Experts of a small language model.
Training: a variant of Muon for the experts, 327M tokens, 4996 steps.
Below are experts of layer 5 (counted from 0) of a mixture-of-experts language model. Rows are named router (the router's row for the expert), gate (a neuron's input weights, with its number), up (a neuron's input weights, with its number) and show model dimensions 0-159. Each number is 500 + 25 x the weight over its row's rms, rounded and kept within 0 to 999. Numbers have three digits each.
After each expert's rows: a language model's description of what the expert responds to. This comes from a sample of Wikipedia text that the model never trained on.

# expert 0
router:512483554509498524536535495480482501464529500509514514433517467486508494498482530516482493473521524488480471495524481519468493527547499517454519494465534514547505490472508510528493532508450482513523471503495527541446493460521550523490479521506482453486531471533479479479512512539509484508511513461469519456560468459544481530537512495522478500538498502518528523487501538555456512526461530499541441523532469540537501503522462513500524508516466516479495464527472483506475544503493478
gate1:474513531505470520536524460462476487539540546481523477462481492483495488481476529540500510475528526508508492504532496474506503462495488493494521454501481458546490507503523523492473493493486483548479518551470490523502543499509525514546514513453491490495517434494535502510520468529522497480516517455481517451484523502503498448511484525513469530509545503539520507511510487508556509556466494487573485482468460491513489472462474477489501502514477456496477489483492446453488504491480520
up1:547500503519510443508515508478541505515498488497512531511514509507500478512515516481510515523519478507505496505453493488569552513476506466511497534486510450535497483429494493527481536497489552498459514494502482497474486516519510525526473495518521455493526499516519502518515498469510497472491496477465479501483506465503546513500471495466507508499498452497534525470534552570482504524505491496517510486527516582517503491528508473504491449582474525504487520526481532550505444486513511
gate2:504518490485469507509501469508548487488486515516499516458488478516496481450501521515514517484521500555494490513532474515480473483553516506510516496477486526554508506464501494545442507540432493534473504532533470493467466465483491466521542504468467528536478493482460494513516501545447517494513491481472494473476465507512445474561517511498541489476505514481509489498480552482493510483510477477508474520434511486476529533493573495503453515547487479499509542503544499511468466522497494
up2:524491490454515576500521501479524468496503500468498510470537498511490470473485476464503496518485473464496480527474501533530502477488464509418486514461521458531516498509511487514500490494504471505515493459496523524479498481518533451514465456518493503513479489463502516515514489488508490493545515498505484484474502474517485532515537510519502507528497472543469453453500433508505493473503534521466529542499485481526526531463477523492501506518467513481510501481546524473457498493520532
Description: Table pipes and cell values such as years and heights, plus name openers like Northern, Santa, Public, Mount.

# expert 16
router:486531455471443457534461542538484504483517509520511564518524504479437537511550522484517513491488512493480508511474544489494490464495539486492538508453525511502479552475473496496507505497487535507495484480503527465540486476441443517534494521493489490493493502494456482523504466484506495522453468434512488515454546501522502490482498495476484491500513512516524544483508487516464510537519526497470501505505532505491532511505487493491524523538489475545501547486504505507492484518480520
gate1:505453525458505468511505516528496542518499474515475477507524514471485513463449535558517540486526502471532535512490530472518518509476519470490500493508500516466499503510529503484523516482510481494503502465543499495504548511512489463499482495505533473510488508475424503495526512492533488507454492492490487523476477522522507491485454533478481519535516475464534548494504475505488470507488477490494500520482509482443495507515554492531493506514488492477475483510531493494499426488470529
up1:504527475515467483505486525479474491518541515511517526473493518493494536452480493485485514488489543464511486519483516479448505493448483525443555485506522496510476512499492523433521527510508493495530546523474508505521552489482501516484489488493482462514526496504474502503473542489549529491521495529566511491473523517521526500528461495507493481513508501498499519491481515452484508446498532559533490515527515506510527480440508521498548475542485456522475490528526523500497516504457515
gate2:490495456514472471546523544512472473477530470460470475458485488513507487520506462490472491514479483498506518472499522530513502487573533508491498520505489504525504515446482506494516503510552513506423504502514503500505512499537443505484499489531470487445531511445498501472523477497534522521489494533513445506532510473537459487522484511518490485498473520513546513522526465493510506513512523519486502492503513493462513489516464488511491503494562535507489505513523484487505507507515497
up2:531496476504492481533485568546491493473467486502524484488530519481504518510487477518508538480468526500486489520551536514426484529538526489507511457521540494473500482505514559515483468488526508472413498495476495482482497481496488481503501503523499494464467498494480503515555515494495496492460463545498532498506521496502508499491501476482489485471503465510469527504513486470454524512515511490501524505532529512504489486475514533487491542485517554524520525474490499511527487504490530
Description: Single digits in years, scores and table cells, place nouns like Street, County, Stadium, and mid-word f as in spade-f-oot.

# expert 28
router:491498520552540533472557512507462465506488467485435470503512506526475514480469489545505486457519533489471478491502496520478503500469526498514474441540541476507508534491507495495525461486501456516517454474489468480504499500469506466464466499493504489535510484485516468522508514487506532541525512503432469517453481502530517527453514502474482541529511489480472502503509506461502469466503502507497546499514497503523453480497486525483444493521509521490524477504441462507509490550528469
gate0:526462484481523485529505507518491513480533470503507503481434473510509481468516519481508443453543497508488448513519484512493512478491505492536513505542550501477483493464506476482465510442512493538502518497434467510468518509551475465527492503519501455511479479480526502475523480516492517493524459507477489534523524535527487480483486531476501520474482502475445519492496485483521486468472528495465488477504501501473513500503480433492463478525488496550496524509529495550521507501515531
up0:556500491466463542454500463503521482479477478523483511526443515509464494497447517475506514467510483550511524479465484525515505502516490536463509505510458513561503501509486480509512492500533535475557483499495486524480531478495536504484482502490507444489514501491518484482526498469503520433459530518478507501501490485517492480488460484504454510458510527481501505478474520512523499491477509528520478477461460473492456461452514561499506494525512465477481496445477507485520547503503489
gate1:542489504528454506556508508484515507534500537490451472472514519479498544501486489463495507507534486499494506528526504512493520521525483519472510512529446473458482485494526487495520511486489480500537449501498459488510598445545475516460511507522508486501500539503496515525506525485479519503536504504482511498461503510500504553487452545491493467518443485476500519531490521488546498496517498511481503518492493507545542520482494478493455534484491486517482551504511479492510504530486500
up1:496480459465535509465505480475554514514509486463468466507497496515464464483491491483498500504522487450476499515515519487455475544525443472536487538512515488449527529483538500506497499503522488509489472503509519480504483517509508512491481502526476524486505515503460495525500531508532509518497525485506462486510500488501484470487543431459510504461505508445517524532501486500501470477508500530502456534545489538507499475502498448484503519488487487514497532536479484521510466548521522
Description: Opening consonant pieces of common words, often after un- or very: un-pl-ugged, sl-ender, crit-ically, bi-ologically, plus LaTeX math fragments.

# expert 30
router:481530469511492471493503499486534501529487501540487507515502483479474470528482488519487451521491453512508485528505468495515547508513478510534477466478521519490476475465453523476478477518535550524501547509509510455535545468522527500510491505466492487480502478481505520510474502483495492513512491471489457487503478515509465449548530484502515509466518565486469530514471500497523508541447524514491485508487452553465480556520533521492522546518470479477525499528508476513519506464480513
gate0:490535529480504461527502493482427499530509468541494506460518545486491513494487515544509485565526489496470512505475532527504480523486512532489512545524537531478514478492498534465511513478496496491470506483574495510501483516508518460542481454557483523558517486533494508498502523517528506530522516471549482515509490493509486455484549502515521450431497456493507482505480509528507506536466510505497481516500455515484492530516494527508476449479509474509510507512470494540539503498477508
up0:505499494506518493551479505502488504546498524477511462466512445474512507514478481508507507453520491469486503496456500459527520546528526516521542467530509479479501494494463543536514513477539520507521512451487524477518506516532525491501504483494523475550482502454531477447540495535499503511527530521511525522506493463566496448543522464514497513475478519506515488510522522520505480530517528505527485480478484527475460492527557516471498497488489526470525483499518533471517520496496535
gate1:497515515497500546481458496546493462454511483497469504506539490537513469485498494526499534493519469536510476530503459500495545508504500524480525500529529508467489494517496543500491471448495490513521484511491455511517501497506493492497485479477502504483466544502493507506496536480511508492519472547507474519477524505505493539486482526462503483489458504511490479488516478521481500530476479532504473467524540507519491515523503555522497453449465490464511473479522521480474524494484474
up1:480533514525477464520474501479485517477481499501494511493520495497512502487525463522500539503504495493494509527461530506508468492529505518503476533529504474547476440501457516470523549547512486505478536496520464555491502478499504505456500445535512480466497454492512503471505444456473510505491516533480487514537469485501483479488516504546467508481505450504486482511483529501506484491484465508534476462475461504518521522500488494479544508526470503499506542447503481488522451495501493
Description: Section headings, infobox field labels and table pipes or headers, such as ==See also==, Born:, Scientific classification, Key people.

# expert 6
router:509548520503517522514529457550512516483501471493511494515496489503538511503533471527545511471492507534512468488444509507532512499515491509495453509487512459515514465498503484489507524473544499524497473517490518482509490515486465519512523516507504487548501534524491508501521485493533524490477470465507497513488529531508512538465511504480537467469533445482510514513480504497468495535482446502539446534527515504538479481516559460465479530497537509529503452497516534494509482502522490
gate0:456533504538484512482469508445477541494494488522537512491516501501522518491518480496476494524478476491501522484518509496503535482476500485502506502523509496479437515489509481485518494468511538505497513515477499509496489535464526520456503517488524538553501513483479488511534491494455471513520494482543474506479497490485520513493488460466484477496498477488524514531466487503500524493495511514554491460468469494501534498541533515487479488516473490479479497513521555489528488486495525
up0:488549515467470496496519469547520448507442514474485491586532487552481492478481505523485494496526482535515486506556481498482522503503492522508525523497523491533545506468479530495506503487485479517472531490497470478477523461491535543498480480517477495552487516496513501490492496490530505478517455473526529539496518505508496488504475484495485484524504519465499456511508476501493471511519540524508500471493571516467524473486472491479469506576463483497548498466488490504507524502489493
gate1:495510513485496549458515457549465489489529508515494481515506492479525473465498480501480497529529508498531519477499535482501507540487484507473471508511490476537469542485499527494514472514488511504493510460513445494498542482475472495535485461515507502559501459523538508527471461481514497467508504489521520519506535516568456485513525468527574521496521514505491540523500533466496478530478470538506522464510511489498530543483513492504455446471582498498553485466505512496462513483511500
up1:427444521489465488448487477509543539525531456490471516499502534511502481518505544472485505512504496525486486490514528524502488479514492508530504511446565457492485486491498519516497500503479466502467516473521520507528505504533471482518545516500574505517471482496481476522499454488523559530511508502470487501486476518499467506516495533537466485511512504532493541483526459512481515512531479520546481472532526504516566475462514458507520560518452485513483504525471503513501560516498472
Description: Final pieces of personal surnames, mostly Slavic or Baltic, in sports tables and lists, such as -ić, -ová, -ski, -ius.

# expert 23
router:495498502548497453520493519480492486471509486472523510488512482494497482486474507501506521502498488489493521544488518486466478512457543487504559472538492483470469497447537499475523463508497430473486531520523460519506492489458511493484527506528530511496518503506443503520497516480471495528516503478478531492540491462509474515500468507452521499493472555525526477497495470459467538483519469477510534524528528506465511484472501494511524473513491486517500544498448518526545498494510466
gate0:492537554535518495508516541469490532502475442476491517491491477494481540506482521504481509484471486486500490509496514456482489512537509539491506559443567493515500539481514568448519509491463482485466515489483496526507501417468494485561494496571475465470487510547514503515508504540488513505502471480516487462495537514542516499420517502480482473496480489488523506528502486507466491492490535522505501534501512553488508492497503511538560505531534509487510516504489481512505500551471515
up0:537476509527524455473490479552537520525491477501525473506476522502498493510490498482474509511517485495517537528473516527503490518503503498515512495521483454429491475437487455484512517518543551505467460498497520483499483491482503472445555502521537483529511502518493468542497468545505489494515537484477525467489492504528527485480502511476484533498508499480514554518474463502462480514527566490487465534498537489464524484448522532504524474513481543490459481507490461494489473485523512
gate1:492490536533478485555510479503513482476534477489530484497499490500494448474554529500498458478517506486496469550488525530461508500480480496462509497524544495502502510499495504484486491457465511464512514458557490523461527511511489520492511532527548510463490515493470480528526511522516543504527509481522463494539483497491531532543521535504523502504486490525473499512534492523470505500491499501498476506504537510505523515496502524494540475525451508490456489447480484553512467505495503
up1:478521505532533519490473494488495509462483480498468510491505475434533509517489528500483492534510497514488497469449453519521497515493496509497537506487516528483496541532517554512484497515503478513512500508502481496515562493509518534489484517529521527465498490511484494493485503470516499490565516510468481523487499520532482525468527521498509469510501464519504481440518505502500548488503509547516508498519500550508522502546453499503456477525496501529535468511487508452489475476517491
Description: Degree and minute symbols in coordinates, colons in track lengths (3:33), digits in tables, and the article "a"/"an" after prepositions or verbs.